config.toml
num_hidden_layers = 12
hidden_size = 192
n_experts = 128
experts_per_token = 4
d_shared_expert = 0
router_score = "softmax"
routed_scale = 5.66
balance_bias = false
lr_router = 0.00492
norm_eps = 1e-05
tie_word_embeddings = false
max_seq_len = 1024
Below are experts of layer 6 (counted from 0) of a mixture-of-experts language model. Rows are named router (the router's row for the expert), gate (a neuron's input weights, with its number), up (a neuron's input weights, with its number), down (a neuron's output weights, with its number) and show model dimensions 0-191. Each number is 128 + 24 x the weight over its row's rms, rounded and kept within 0 to 255. Numbers have three digits each.
Before each expert's rows: a language model's description of what the expert responds to; "mostly gets" lists some tokens that are sent to it at least half of the time. This comes from a sample of Wikipedia text that the model never trained on.

# expert 2
What it handles: Digits and name fragments. Digits and punctuation inside numbers, years and results, plus personal first names and name pieces, such as 2000, 54.75, Ahmed.
mostly gets: " Samuel", " Francis", " Ahmed", " Muhammad", " Columbus"
router:103154118120156123151081157119132095148164132130093088099156127121092116120142114141121158138149148118093146122156138153130121119154127119146135124147146160157129104135108147111102140143129161073094154102138127143103157098120125077142118111086148107137114127097118120082100140122130149102156147194106145127111111131171127092112148178156085114153114084135137099123146163130117149140143134121095154151150112149115163132136120184147169157110107128164114123095133114145150113147167124111179137134094119134122121163092133148129161153145114151104082137122121139112098182116106174185
gate0:131106117120117150149149128080126163094119164097136138170134167114101164140136132156170132122149130131142107159148139120146131150177085132103086132112139115117162150116134163160123123106119107137143124108163106153118089131147091114109163120142132110106099110126120138124162123164099129160080126170125142163123130115121106125152121125076126115116144098131125095133135150119102142139137157156169100156129131132141105134151130155105162136140124120107139117094097083115150081107122128106134125125133119194089122083101135129083166066125118114129154090144179107150157080102164147075
up0:135106120146081131116122102105117124133131152112219157123161124092097143111080142109104121149133148149143134143120099170123131096146118123148129124141115125105120180175149152133124138082137140127150184090114112133121119113088181135111085133115153101133126134124128146127147148141090118101138156072103155149109120171132087130139152128112128134121106119141124121152113127101160122153188136146175123094105106151146146098136150099097117119072102128104130121146163108147134122112163138129139121129074147137108141148172120109067151091112122126105173120120150102136090144125140137150
down0:100115098129148133162107169178071126116149140140105108119122120145134163101151092135123173162122152156088147097135142159152121103119057139122132140146140125135111171131128167148108100163095147107107104114148097090158136124136119071093131127110123154147106126152136151135129141111131133135123148130158101121149099139125127170146120171148165153143119119094160118145116099118116124160141152109122130143177130130122112141119140091157107132114103123183098122114083115144106127160107127153123187100113170102119107135151162083115118112130135150166125140117074092129093135117148080096
gate1:137115130142130142105117153127125148113156095099161108133125123113132178093130129141182058126143130082142174123079167125116127126146103126139122166114131153161147093112087111137130144135147111090095129120146085129126116117129129107153147131143077105161158114151100100151154082188081130161180106120137144103139137077130141151110140132129120118136142138144103107096154071118124125150158108128148119119151148167140094131104097131087146151133159120134125159128147123139135124142175126119129165093146122105137124116142100109155066104155121160146158126098119149166143107092143121158
up1:109168142132159130147152105126081151091139130107059141151119152105137126097127135118134118155121111121158076119119131119123099128111081162135120135130122135088151121124116116131146114115128109145146120135130165171100139163142087107091134119141103149132120108161122119139117165184155106102142102141096107129097090097187143094129162141174118125170121164137098166149085132103134149134135142096126133132165111153146115108090121129119122143144091161112137101103108099133151135140163120164154144161116138137114147154143180151054107127121092142115127103137173105141132126119082153094
down1:117130181086087129101120115098160106135128121103112115155131149129161115125152159144117128116152157172131138119157158066139148125103152132174139143153167167146107069137150151136123135128089099108098124102113112127175130113130122133128140178127134122142126149121198095075119150088108146134124138151138166132101118105152118135132168123148126109127113106152112133127179121080131138117101135165135126081118155117139090116107165150165179129124146129116100124143181150100095115116133152117159157140101122140106138114149116137141096110137123082093112143092072126138132113130102133111
gate2:131131117110165132099101130107082140130129122138173148124119132187150152114125137113121184148095101117113099128123138164093137125122167087126147127167148163090156138117145164148123112129090144125148155136147133156141120114099136095152107127136108096107103100149151109131183072163133151124124090126140085122139165090140143174188126104122129132101154153108121153120166109155154129118146127179136138129137118141136079126142100137163106089151148101129116146107124148099166130086129132107093119156132165128115092145116131127102101134184144112128104180158112129109129095135103100100
up2:130153135168159145156112158198161126158122127077115123114118165150105109121138116158083115118138131095146134165122039099134148137092139159128125126141137165113152139161148093158123102144139125099103161151126064147113104094112148106146127116100133151126157085123162167092103114103153128160136130107134105119149162137104140101126115155146096117108096148136110145110144123097143130138117135110156148181086115127102133116160168092139125111147130152077103117137137099138122133184159139123121142155108125121115139131133123108085103088099145163152118115113115165137132144137121102128
down2:094143109148126131157120091119171073087171134161115103142075142100129160135124112153125159158151122112155133122131087128133130118109153095117186138149090153125126103122145119157121089122140123141142147089160142149125108136128099150155138137182147120100115117148173136108124165120147123106143132149122156129150081152122083130139109143131169127147139103137111140159109154132159154081117121157131128096114115100109103136113141136160121105123161123153106117116111108128086112153108098091154100110099121072124138128154102083134202137135118110109099135120178114145110120126148153188

# expert 37
What it handles: Latin endings, list joiners. Latin and scientific word endings like -ium, -ia, -aceae, -ensis, plus commas, and, and opening parentheses in lists and name entries.
mostly gets: "ium", " &", "ia", "ius", "ová", "aceae"
router:094134121124155123136086153151167095169134154148150132124101096090157141154138150110100113151106114142110127112142131116117103124131099145108123108102156169158121149133105156114111110172140115091105101132153131140159131136115139146136091117148073117155138107101095072098138163098101112116140104173077140107127127134139088122116145161129109134140146142136147155118145166127154103126126129138143116126111157124108164113095119124107148143143171129157082113116157152143100103101118120139153103123104154121042096143122144108073103159134149125109105192126131124087101167110171116125
gate0:126099111118088153140165129147159123118153099090140111110124152103135108126157114104096126127107153116155151109106094112132150144120139123155147144119127092092122114165154088170128143107100110159117137111109137124103110172123145159156097144112124145120141142135122151120144160074120101125132130110138165113082134149160118108083120063175132093162110152070134131119112069145116171118124139144120132170154124143136118101123136109109122118087124132121143123138114113150104124155182137144149106106174140139161078108072123132116135145133098134163114143185127159156099138169128169161
up0:125087157137151161144146110128126112157141127121150095131169155102166089081116143114129101167118097148152099104093162146100131115107157135129113099135120163073120150131144099127144115184087123166108138111107141139086134137145130141124100169138122130097093126108094113122160134107081124098083114144134143140126155129145122107106103121098133113144110191089118143148093152127147133116104137125127157130121140141141122146134109139142102131123109119109162119129139112169115137152132113130096081196098138149149144145114117185167171106156127092149105136164123133170103125166093128081
down0:144110085146159138135114109100159122141131099132144133091156119096125124090107126136151127120136116113122080143136169145138090123133136107161104174133087140112131084150189158087129156156115110156097143107110149108117149101122077139114164132093125157181127124106070167102137179114118105163104125168135130108103133096162106107136093120116150097123128161071154147095127141128103146129175113118158133154150140164126140160135122167089154110113134134149107140163141122158161098150146108129132095131097126143123158146110103151138118094140122135135116149111122106185139103157130123148
gate1:115118112118117100116139111123072123147160100155140154173133096128130134167167151109135163154091162126139140145102121111148123154114124121156108126131167106070172153092144141143123139095073106138138116155129128131144085169124155151125147107160145130133124114127103136138159123123115087117123158113115118112139109145109123126154120101114085063140155080104126174144149085166161096111093132136178101109131163133121128112127122138098145152145125116098117154110164158118163138149132124124129167114104175140131098180131136165137095110102132076122117146119094080113133147132148098157
up1:141116129148127095136127106157159142152121151144147116161141145175093145141142137143118145127109130172119177125102124125105111100160103095115136124133144122105178143093117110093125140068130109124104139097129102117115122137100145143165117157125096129122130115113131153115177092107087155115124169128103041093124144147126122164120150131116111096162136112079159093128143111128082127144113113130153123135135122140115125101140130138127163178163148130093096133118101147164155134125101120116193153174141131114128132148130170163164099128152129071156130142106160118104099169111119150121
down1:123169155113145140165112146177085127115171116143107135139101140151115169077120128164113101136127109128154139117156093156143114115168130158120110115078126150145114105128135123154165143116120101163117120106144125147134141126117130121104118133098149130151036146143107170090156104095150119136139141138102099138127129077120129111096151094118162091102113132152157111139173152121134146096075124123107128140123158122102094121148086125136129170157137176095113103140127093130116080130082113131119110188144129129140126130148134161173145142125155118119073152126132118127155133146131142106
gate2:104113106194137065088094148144131112099157124159149158123148125145130144136168156088128144140104110154123106118164145122132109136127140128118117150093112078104105160126122120149130109107150086131150152112112112140130083098117141064114113108140150162151116139146139071147155136132151115145149155134140144135137105078162113092132118099130131139129130125134145118093144115094162102131139146154132079098120129152146111141114162112134134131125143118128120100147165157123123078145105130131180134158167147097171141115120163114102061177105112107115146128133151152087144174114129092132
up2:133145077112123109124160116166165122102105082093133137092125138108079156117127122148132083142139135129141159150078095132163180130115119110146136131149118146095164109143168107121130116115097166091120141135187148107119126132114136134144169159145130110150169111116130143132095147167118154093098122162088127114092156173109147141147103099115096136073121126108126136164131102077135114153139164113153111139143137120122154122128096149117171117135146114168178148131130117163112139115135118135125120094075128117102171119118085134148151140112127160139105109154095139156114101109144173127
down2:139121124127109070127120149127132144122117179092130129101150144117097083135153088153104103130108149139125150095120131144132099163138121169123132089137159087115135106130166124181122090125120139106099137140161128121127135143156115106164095154168149122094117146134143098115169095121118117112131136135125145143169113114095128099080147168172143177099103110157101113126098162117140147085102120176179156108114140131148124120133151151134096112118135044151113148160169174107119105135144152114103131124135160128108139093139100130098094161149112151135120126150135154102104130152139140111

# expert 35
What it handles: Names and numbers in tables. First names and name parts in tables, credits and lists (Nik, Ahmed, Gary, Shah), plus digits of times and scores.
mostly gets: " Shah", " Frederick", " Adrian", " Muhammad"
router:102150116116152120157089167117127099148161136134089095105163129109081119109139126129119161145142149123102150138154147157137130123143140122153141120140140153152128108144108146116096141147129160068089142104145133142105156098122120071146121102086132099133115113096114124086091142116126151103150146189102152132113102130172126091111150169158090125158108088130139091122135156128113158142139135119100152144135129162115164135131125183149168153109100112165116119097138122146145118141169128114172128140091116137113118168099134152125164156141113151119091133115113142115100188120112174180
gate0:150150116111102147137112129096131138141124147103134130103117127130092097137127124121152131156130102133135110123130136110147149139083140150096108120072132167151152113162123130092129117170133092150103098144108106124125130107123064126119122191175125139153155114092092093101102165158153118135134100139113147104123111099143086137159119107177137112146133135127108136086109105116155123142103186154122128139164137110146151184135146132142130135084088183117145123137173084111117125153134123077113097153161114133074153141143100128144116132162108123101160139117152082141134104118159173146
up0:135163161097128124095134131182130107142112124109141118154183156153180144070111122125123126139133102094150154115068119134155131169202117148102146126140103118140158146142085095133130128121131141098132100124129112122110130123136103177106103102156126128107135159122172166155120137115132127124135107118134136137176107125129141145088161142107149119128107128097154091125153146143128138127147067140124064121117122115140090113120169109130120101125149160154116132121117149146108131180072105137169154106102134097136136150113128097141091127111093126125082109123192133126133146143134132092
down0:111120143119118148125126164178144128131086119136095157148152105128112141179113160112108111130154132176137140133148104120102130100131166150098102103135136121130119131126157121119106095145182140102107139108146126103147124091146125150096127152107118079150147132126166102158113106179140105144171147133112113112137127096088095118135118113120138109125166129160115125131122128158123098108141076092146085132124127144153085177139168082166132106098159133135136117138095119128119116086180118146142111099142122154136145142126048128095121096117115125148171118176111105179171129112128105134
gate1:141144155148130151138131123109087111114121133097118137154130108150174154090128112169127104117129137132129166112148114135139144133127105094120104118144149161125085120127158144151127117110124114090119097168138149135119097108169146169161119110143102109114119123117114153053166154136103089100131200111135135109140147136156110133114151124114146129174108097145192104115142131126130148082104189136139145057161124076125170131144144125151089144111126104080113141131123137128154123154125155086156091156141110137088119160109136122123120129094149105166124117144144134118138148083134121104
up1:115107096154132135123145131156163128126124090143117115084113149120113106164117115113096167142100139112143118093090129172105165133129128173125117143149133132137112094183112082124133123117113132142162170143127086140100138121134133113156117121157113136123136121114129102144071092043142158099114111146135154110143109155150123149151125166181136114118166144117086100124136157126111132164147134105091133160107124135138164087119138134093135134124090121160145114094098117138139145182146108136134090102097101119150136077129155139103125095129099129132157128097167148154164095111159150160
down1:156137120133137128120129110094102132161126142154085108102111091163105163149116080104104139148149143183135170168133156142126163128115116107134140131126117091124077181163121107140138113109138137124132115119123148138148134099122102090149122095157128117139141124130111130093071134131096070086107162134142136148126154122128131104101130095102139127126122137132133089110114125144137139128163106168110136109155123085142123114143101124153148097123152120154119164105118068120077142079136152138135099131164106170155083122130127093142126163122172093119137083122109089177129146156133127181
gate2:110120134102161085144113141119118118109128118126118077157164144119102103207151128118149121133091156107158129124107206134110149130125157082159133113122138122145058122124125137109121119159147121153107142137107121107153130110123111166148129122184146176119147095146113121129111165109131102158122083160109116171126148107102135119110078139137157127172098130076145150132121107115118141167136158134110160117121137129134114133083138130113128099154127144134099121098126126150105130110092097080182152118115149145101155109107115125095174156089098133131092140133139117113127134092155133114
up2:133150122167143192144108132202109161109096161132128162140090109162138146099135138158123117145145128128129119140185147117138126131196145130114135124097098121083143172168115139130126137151114168155168115125154120151130118139139149077117071141126118103135115128088157115080139114128128140108137147081115119156093105070094110123103137132173091161134111120136103118152123153115121100088150098149118113113153120081133137121110166117130133138120122132106099116126185158156114124149144114141069135161127145099111095108127122138151097108142126161114120144143164126129102142129104137123
down2:198141111102135136119089113101124120158121129132116130117098131116146119132102123163170142127177143132151114114127127111153122118119177133160099166175166138131117083104144131149106151117141121158117180127116100131130129112159110159149163086117142146108136115109136132132116112110071117124092128107113134088097152109172110105148113135117120150134119171137106114126134157088115106139128138149158169134153144120118145131110120151099113133138187094107189161122140077121119105123139121133133123143088135106120154104108093156130062085144096166121126173095104099116116142137118139186

# expert 24
What it handles: Stop-consonant word pieces. Word pieces ending in p or a similar consonant after an initial letter or two, like op in Dropped, chopstick, mp in empire.
mostly gets: "mp", "amp", "op", "ep", "uck", "ap"
router:133177150146116139131133118148151113147148119125116122133107182109129105145126125141098154113124084140149138112154136125117102146132134122088134128147160120148111111130112096130168152105167112160095135077132139116124102102132131130167106080110116100131178125160140172130083138177097096131097133127138094166130141170143189118125126106118188134136117110134137121151131142116119109154129122112157140146101098123143119133132137092158109144154157170104119095174154100150097113124121131156122159159161158131140147120084188124157125179146128131102132125157156129126188118122089167083
gate0:101116127117099103106120138132158118105121141152149134103134137154122131147118133134101128112116079166155132169157124104122114162178120115107199136086139124119124131106133142167138105074155107105128147099127102134136112052171139132126152146140104143139148155127173137141143122129152102140170131166081108173147132094133140136089128118153115084092121114153171105092118118114103144115101147119150116132145102121127122154114127135110112095110109129120122109152103148120096088100118122132101130169098105101181138158107156122122161099113178080156105136140173152134123157113180134119
up0:119108112121091131137170126129123123158149141154125156134143172142141126102111138147170145133132136131120116164089143099141123106089154116143140130087082158159131170129120139110152107130137143122062174105121102113140141097121135091130113096158128120148142117172141131146175075152102135088149132146122122150156164125082139141099129124125109144106139117156142131127175180053128144111106111112141110138103104155125171152112126113128081124119115121141160154125096122060096130100088119149107116142122159194145158115138138105126156110111149148148130124112089111114132126173118147103
down0:128105131120117094110093118113102093135117115119114119103159139156116171115125139114115133150136107137090150095117160133170125119212137136133140143147124131108131157118121167104100125106096148101099131157136132134132122163162178150152130167157137093141142122113125128131123147084153106098155145085111124139103096131106106130147115162136117113134142094093164091143174105105109115110077113169138067100122108167096162134096111141112150104132113151116124142155122171133123117113132141100156120093071110113135146144129099169137125133138131161100093126183114146162110135104185129157
gate1:113113089151142140124132068145118112165120120112144134145106131122143143147087156120155156087121168155116126124144203105085125129116136111118135094089123153121143122135142124137137092111154064168105154135115116168154118112130094154160113136103132138132122127136142116163163132123149152109164164143151082109158105171115084127151142080136132156136089137140127119111113147146112117120121124118089095115153111097124111167132146114081107141137107109168121150141179118164126089097127134161130145171093151112157121099142122129131118143154101096153120135101146154098180122165085147130
up1:134149133135123136158134182151140119131115113096140095150164116130080095136172105140110175122069108115125141158126101131144127108131145117151172170138131123078172135127099132106122157128154175134155084111116127144110144116090131149126113132130142112139132104125122159144084114112152113108123107176110150108137177097120127166154060125065124079126126157140129112126141112097115134094128087106124126139119143131114093114094098133137170101130098142092123149134099108116155151153103129120122082154187134120113126161133149144111190113150091115133127143119117159095129153151140132146
down1:107135146116132143115121136113059130180124137145165113086146154138127106128136096129143143152135178118070148146114133121127101102165130138141149103171122101136143147140149133179094065165137147080155143136149127117108125119138096061181124112137115090136127109147111105145155148132177111139150172116123132095128119115125147147122100128117118129158122100140155109153123140105133133116164099129107110154162107081090165130127131161075121119152157115081153121152120142132139157108106136103121143106090136107117150126097140124095109148160103133160157107077158125124123111095158120149
gate2:124162114125149148168133066128138144143129139175152160141131184092124145174120123093115193142117114188153129168141106081107115139113155132095128104113096184132162100131144099141116123137135124142110143152152129125145102123112117148154125112108157107117090110107139120142126123092123145131115142145092127118159138149135096175129121115087131102089163111131127126123153134099168088102109177152108138111114107140100125159121128145157115086110163100103097149103166129150120113131104121154148110075150126079149128095138131105106106110128090083108150129120154125149122135130117114173
up2:119137115081103127132130115083164146175132158163126128100149130083127127137127121138113074108109118102149122120105089120173138123082142174139173115126064169127124137117120141105139134138118152108117151155133115153129146172162152136117176125125114155130133134165111116135097113114075108082131105082164148129109125122128131150133143147147095156131103105136160123132127135107121095120154099181152156145119133093135163114133119129118151123152100123108174144115145154159156109075104148066125117149115140118101090122099132164131155151114173148117147129164140073139165115123108134138
down2:115113087107144161143125145138114128144117089115160134128082120125177098102167120087104086134114109122163156129147102150107142126090142119112128123144074159129110115166105161132125114124168153140147098168116119118106159081109143121183167164167171124137118079136127149181104105128161128143121138105127105172131132120117132135133093109111129159121088124100098152119054145123128154145130113119150136153119149137124155148115122099134181118125106099145112143126119135146148084167113109120156157084114167131123130105135115127130127136103145145086143145152160116123077092140107147165

# expert 17
What it handles: List items and LaTeX. Tokens in infobox lists and tables: names following other names (Mary, George), separators like | and commas, and LaTeX openers like $\ and {.
mostly gets: " $\\", "{", "}{", "\\", "----", "?\""
router:138150104141143135102086124091127110102160159146109089083099132119125118128125116128149155099117154091096120120142131131096124118173127132133090154152173140172171112132101143124139094121113100090112126152162087063083137121120136112117120090108150126140100121075112135146116122118126158118144126177094137105142155132110157119134095131111090127151117125150166103149150146140130139129133104141119139176107122143115132115129131151098171149097108153144130183118139169146143105154144123130176135153093090173135102171127149125109151142154104151078108111102113156098125141079126169162
gate0:135104164126086091113181151115155112157128139125133119113129116120127175149139139132159144142105104149100115117117116123153119102077116121105094146162138134142083145098142162118142121144122129164142153148088108120107159127113099114103153130101127135112094102136128125082119155117136130092076134153125160087119141152077137134085120090115148153147110196123120103130111167105159150145160136183144145136131117150135145131101102103103164138139092129156126086087133121097118102099109106199146154149119112143154161112127131110160094103108113134146130120122180136147124149109112114179
up0:148098123148147157076144103113146155103124106116173143118087131198145098154147130094138138138090158117127138122104167110121136120104110158099134127122145121169124159120100157126136120165133158134149112123120116097096129116140109151117165110102090125133133138115114127093132095097108150130071122142140142100144146185085135158108122086090124148169144184105136132131085136085081178131126126168149148113118115158113143165117130125100181114163141126124149152137086157095115130126119111112156124144126132143154118137129178136155103113136129145161138104138143146079153101088150111133
down0:176128142126170125077129158145095108100130106115100149120152131145154159062123118149128141108157133104140115115129107146128138121130165128157125134132093120093129134137103149138113119145111119170145099118162172097162181085146100123079160115120112131142127126139116147160098107109128103142116077149116111116155132099121105156146143126053124119152080155121133101105149143126139088129163152177143142152125107138138085100140177145105124116154129128126140129121143155157128134156100102196128118132135091118134127121168112132096101119097143126134140119127099156127121123050112159142
gate1:125145112135127131139129112174116138116114164095139151186103135098095154108141098138141139140144127118136115136145103114174121145109115164121187124105095157104155120106129157135139125110111128140111145141149135125133177123149111115131105072146167158161138159169169119154119158135125070097106118099145106119088122112107120107113150117116157157118116132119177144111090117108114114144131155112127080095137085166145107119101139098100077138154074135132150112136138124108133143124138136131119116175171120174079140120107109138143108145124115148128156117114144070134095178144110084170
up1:142084132143120131142109120058119136154126130115147089159132118121138162105102140132127135129118132154102143148118179106128120153165147134100165073121145122119147132153151148137141114140155124104144110177120121122136102164112096132131080065108177115117125143100159118163084149143161163119112126089109087178126141155106165128133102136153122116130107101102125088135102077109131129124145118101150117153128108099138157099146147118124122109122112113124074149142125110115118116127145157100118150146127193098134145134117117173136115147175177087151110145167119182094143144133106144142
down1:075132121143113101119136174084105149147123192152134104122087121106131112074156090113162090083142128128108152110152149116124108125150099147142169129142119094166113141145118105119150181151133141125114083106108115151110138100158100125149126139148112131124119119183117140122194133131125117123156123143102107152171164070172150156125115150140111145126107137154127116109093117089125132099147135118137127144111141120126151128115095179142116137158119117115119099104121144110130143102145078164110137148100121098126122127112191108116105095175147116163088103120108120105146150140095127115
gate2:133139143135117160133140103094114125081134153089149153101101145115175149129124148162149108116122124122100145118099124146086133112139135141103087161141129099182158123132141130116147081111118120119158103139166116067121104118155120172149133135145155121124063118130108151126137092127155119125089098135123096123151152103068149139170085104084126152130112121134166124109154117141120120140110163110143158113112119124141139117123154138107148168123126141130147183147143154111131082111101147118170130137162098168141094132133178171102092158143159125138111093114129149128148082079117145139
up2:126128102163141113124107142181152139170154087117094120129150118168135110125137123109080158136133119118166107157159155126194135138098101102121154115124119171095104116135140146145122193129127124139125119118099149163149158146092177079114142113116082126141141112133118064145133166099121131173150154154126170147142143129145108137114181152113117137125148136113081107114107115116145139126121123134146134099160128133137119142126101105149095116107108132121100086131103096152113177129175116098115136133088167111089133097129103108132148081137104098131127146163127121112124153144135078111
down2:130139141179143125135122124178141151123108131155102126106122097085111103165130138106138149130156190130141146115158143129122104089178163140141098163111175127160094130109151117158100127146174144065109098151110129127138092144144088159125126131154144115156164115081161136130123125120104090111155132133113125117133128155098089127106139143178116140106150115094158168137132155117124121112063081137098145138085119125152118146134112115133168142136120138094131142131171154117136128118154088142107187092171119107136091132113135089129084117111125155112117125120107110129133121132129169147

# expert 60
What it handles: Vowel-final word pieces. Word pieces ending in a or another vowel, often in names and feminine forms, such as ia, na, ni in cannibalism, Lithuania.
mostly gets: "oli", " Africa", "ola", " woman", "water", "lia"
router:133100141154112102150144149117157120164119143091155124136127120145141150168092126142103088126135169110135152117097183096115139105113054124158133202108135077081140155147140156147162126126120108132122141124105107130149114160135120147141121141127160102109082129150091121112117099085094098133093188091148126104138159157122143102100180119107118170122125154105134100144106111127106135131087178127116161148109113147099128154166134101112091137162106132108131155103130091127126137124113139110153137162122143164109122126095150105149126130118132140161134141125110097097118108149149085118
gate2:119129140142076132137125122167139109146123110129117139104106130139118106172118114147140150140085123117155103074177129156147113114140151151158065109130180105142183136138100142219110133142131091118092151101146102129114121115127125102150168089154143104120118133156086138137105134129137155081102103165096100148130152134094149158119075116123165105105149122127131153166161171117145126132140126123148122122114128111132114138098087155146180149134098120142128142106121125172146124121139105186123108110107145131138134134152122149153105132109106168112109135092155109145118153115174116134
up2:135084122144153100120181107140148138113137123107078136140143197159130123097125131134113132104135106112123141129160132167112132140118134163133152119100133140123126193135159151150132137161131138158070096135139143178152120090146077123132094141146164133142134135113113126133130096175115148123082131136149122133118140114169140128145143102104188088093112155118114145122141153151113135143137124098113190115097125151121130119124108101124083110135159118087138125134107061119158147089134138151112129148087091121102116172155113088149119142118124104125102132139147103162089113091112100108
down2:106139090151093160133130098176080097090102139137127132132148132082127177106129145126162137149106173097103099117114137089136096129151111070105154094076151113140161159134098138118128101118159150142155179132178102147106132127156119166106142165149119141109126134112168081131136123131152132151133136122130096152157111145099139138111120133134152119139118134119146122118158117114107120151133139107116113082146148059103118101114142162133118146121169131107134118169083114165132177140117163120147158108112128132119090117137099125122103147170094140113149127108170108163150156166122140127
gate3:121093118138095085085114115116153126135148147144106081157112116083144148090137125132147144104183120168123176108077107138166110098176158115124101115133124160126115085077133130118116156111127154138120114164117137136106127151130132132087121158086118161131122166103116168102117129144097123134146127136146133144142141086094119166119119135136135112149151090152131158114139117083115114160151105114114100127137123066140140116105120109131104128132183115117088121130151050144093148164078109105136111109139148135099147132153125151110176141154120148136121147117154150127150126134150135175
up3:129136090102128124135139150087128121157139164112118145125126125112114134076093110132144108102120158145140152127129096089143119155151099133146135130140145128127127143124143097155129129143163110109126090172150130177174127173136135133105130125082093110129127102168138145120077153152070133124130176107151177163163125137143112138138116164134153125053120128109096069123107087123170181104128103138124124147151169131106144144115115116176116113138143110112154123153126147137168124170149122124120121141127143100126109111182120115151131127119112091110113104097156088127139113150079083136
down3:115152098114122060113119087122162197126171131120110128158145120138086099150165129139130143135151089147125149125123151102159123171157146135134140139137144101099106159155109085139129143142115137135111098136162152146130137113163130098082144132134134113085106165122134129121171118157135153122113113176142139130197123121171078134165132141092151152083145141129150140110119108109134158113092128164113118107104119101146147141158100107125096099141130108180128118103122110139112122149107107122106100123140111145136126119150123120147115126088132126153068130140133172111057115117094162126
gate4:128108114129138133106112123129116145174137105127080100149051179104145163157113131108149107147155091131126113139102144109129172144126152116126102158113126130130129142140099148121134134144094101116137121167094108108098102105108127115104118119116158116104131152107129145126148169082101196151140105146156183124151169097135120170134176098112123173145087168130148122127119127108159091117150132141123097140117138156130100122134185127139132171139130115167083154080144142125153103123144130123090132157149146124131106087154103131136109100116120147131107104167107136093135158139135161091
up4:127170129143161133171139093107113091085111110148117157107173113121141097066162093137120148094117167132118110132116179155134133138120144142131153173091128156181129110123133131124131116161160146141153143113159098105149124120145127130116128121110125108139113132110140109096118095097140112099133156141142111110197072140126114117133091129116114146144114121118168136165129177142175157133078087127153142165144124122120135102106110133130072120126134163133153099130116133149108132099108130145133129103102081093140183137096106170154132115117152128151152135095118112118110074164114120123
down4:191093120125106144126149144107123088123121145131143124110112141123124118111107105084124147122143111096141140141121132150125137151115099095136149118163122140155143159123152128105092093161123144139153118116110110108111117173129123099119175108130154159163110084132123119119107081076159118163103113094129144130124069183166113157119067153127114097141133157150167158144120141069107152167153109118109122131122099140133098169131150125122125138113128136169158078113123112146145165140112110158151081095117109137110083145113125096121117056144157164105108128115143118137150128142141116142

# expert 58
What it handles: Name endings and suffixes. Final pieces of surnames, species epithets and place names, such as -sson, -ensis, -idae, -ović, Singh, Khan, and Stadium in sports tables.
mostly gets: " Singh", " Stadium", "ensis", " Khan", " Ahmed", "idae"
router:109147127122149128155078169125137098157158146137093098101150122112101116118146126130119150132133139117085146141155142162139131105158145111158117120136140154160126107134100140122080143155120161071111146098145120153118149079115122079136116100098139098141119120100129109096096145115130158102155149200102141118120108142170109084100144181162113121150117098138149096133144173140111144149141127123090137156131111153120161139132120168140161142103114118160099126095143128155168131148169123099169127122094132141120130163097148148115168155141104143119080123129115135106097175105109160167
gate0:125057093135145106104118142123124147160146123130116126159138137139151163129094156144183103110103155106122129138085103156097124140153124114153128139162127094143114144139138090152137141119104178141139108153131120121125094124124140119153138150132165122133142108155114152148115135140137112131146131138082109169093185117125137151141148119121062148152145133158153129130135080136122175165125093103093087172140130112131094102111158084048158116132158167086130124147132162133125117124098131117172145131131103155149133151099136133083143112149142117100105083111130106103152115127102157133
up0:126168141147163116152129154152132124147153185137088147145107160100139138125128124133118116149103129095140133147113127131134083146137111111113124098116090142121136119147142153118165095143140100139120140145137095093136124175124111128154127126153151120142142120146098144105097176155112145134085115119122139134145141120099181139140127119156105084149140162161131171067169142085121159121136098125105121105128103131131119109132126159168156098114137143161121120109129115155086131124131158072103104135096147085110150151143105116146129191124088130068105076074143099151176101125099134135
down0:149188124085171108123093099121140132091123163125101127132131112126139095101099136163131110103149119134146125130138117178109153160114180144141120152164142074151111164130145146134142165103106146138119167093121146124120165134128111137130116162088137111146128110135125070126143132101123142147095136153125130155166142183144113072127145144109139086086162125133172131120091109099093089123148156124123120149137098135114152130136145067133116152123098171143163128095154110164127113164126093145128108154113141103126152098108112128087122094129124107134152072124168112094140145132122132140
gate1:121140132087104137159097094148137161106149095120151138131114132151142133170116140136100113143143160135105138171112131119142141137135106144093104131173133165177124119143129119131135137161144130089149095087122142116131114110119147155127102120107106118136134137090156069114101114135096044094116142127161140150155123143119147153121152153110125161102106143086119147106090072122138172102099139153140083125095143179127153127140154089107101119126151126157132128118154127056110118115128151137139134134133112142030156114118131147118166135112116147144151126106153124119104155124124113144
up1:148134145167156176110146107136116108117137152130080138128143127115111135098139129127124134139137117086147159163127133148071147162166102112068113131108146083138151127117121148142139122087144119099107147118179112176115085139138112131112121136110089140136144115141133145111158111151162110155134088121105123099115101146130148102163082127142090111069151145162178119133137096084088131123145161080120123124121135134138123111114099160137133156180093151128120128114137121096103110077115111111110126145166154157123122112164137145092111119087146125114145143166162150190110128154116140145
down1:154138137109128092117152155110126107139107153115156141148134114155063132124135126114067141120171143160147086131106114167123135083114083095141090152142134117129129104135170129133143148082118119105148119147145103138146097184112135090109131144128114132099101120077138128082151170115099139145154126149116175143105184097111128131140076116128068088161117144136111117150147118125137158159122139130139119143107137144122158154107115113140173132131131111094128138107133104114127168148112152128105146149094154167118163131127123149096108121171117145157090152174125138180110096112125130103
gate2:133119128123139120099140118101109134172110114142139151139129136164100147165148120113136155123147093114106104113148139106149174147139154129147130090087183120141101119121137063120104111146108111168117135107119119166148197111164140120120184160175106148139118125140137115107130106095147137131190141115134101117129108121122090123130135125151127088118104102132126133150139141129182123120129139129163124131164128112123112166138164142112121107124061126143144097139124122136147130115141107189119102151096117218113094154106126177122117139087114137105091142109183128115126109137143119132
up2:112149092141077107146146166156164135125113138153138115149126100122107188142157105123160117142141155140122144089116121111129135148138118084155146154117165101106104136163147121155098119145181178115097140136124179115163136158133143121129080099107125123125098143146121140080105088139118108123147102139174095119157121140137112135110186123120135138177128077129120110122100104094142110166072110144120151107137090127105088153148122090147145095102123125050110124101135139130132121159170112174107138141128142107125123120120136158144140120119123117126135113120155148123168096129111089144
down2:111172117166124150100105105151127139165122147108171118081137171143131135148115099147135143074106116104099124187128127111119113103148093128114149128112163153132130118130101091150095159129110146155104117139172126121129082127177119139149142197154164108132119144093123121146116146131093106119137102115098109065137130093145132095122116113108102135108167160119117143180090118151106139111153151135147128119132149126102138180119142099123140142157122115111083125091146153149113165103184087159111174152128142109117126116113127155117147104111138133137107170099161118132134136133166116155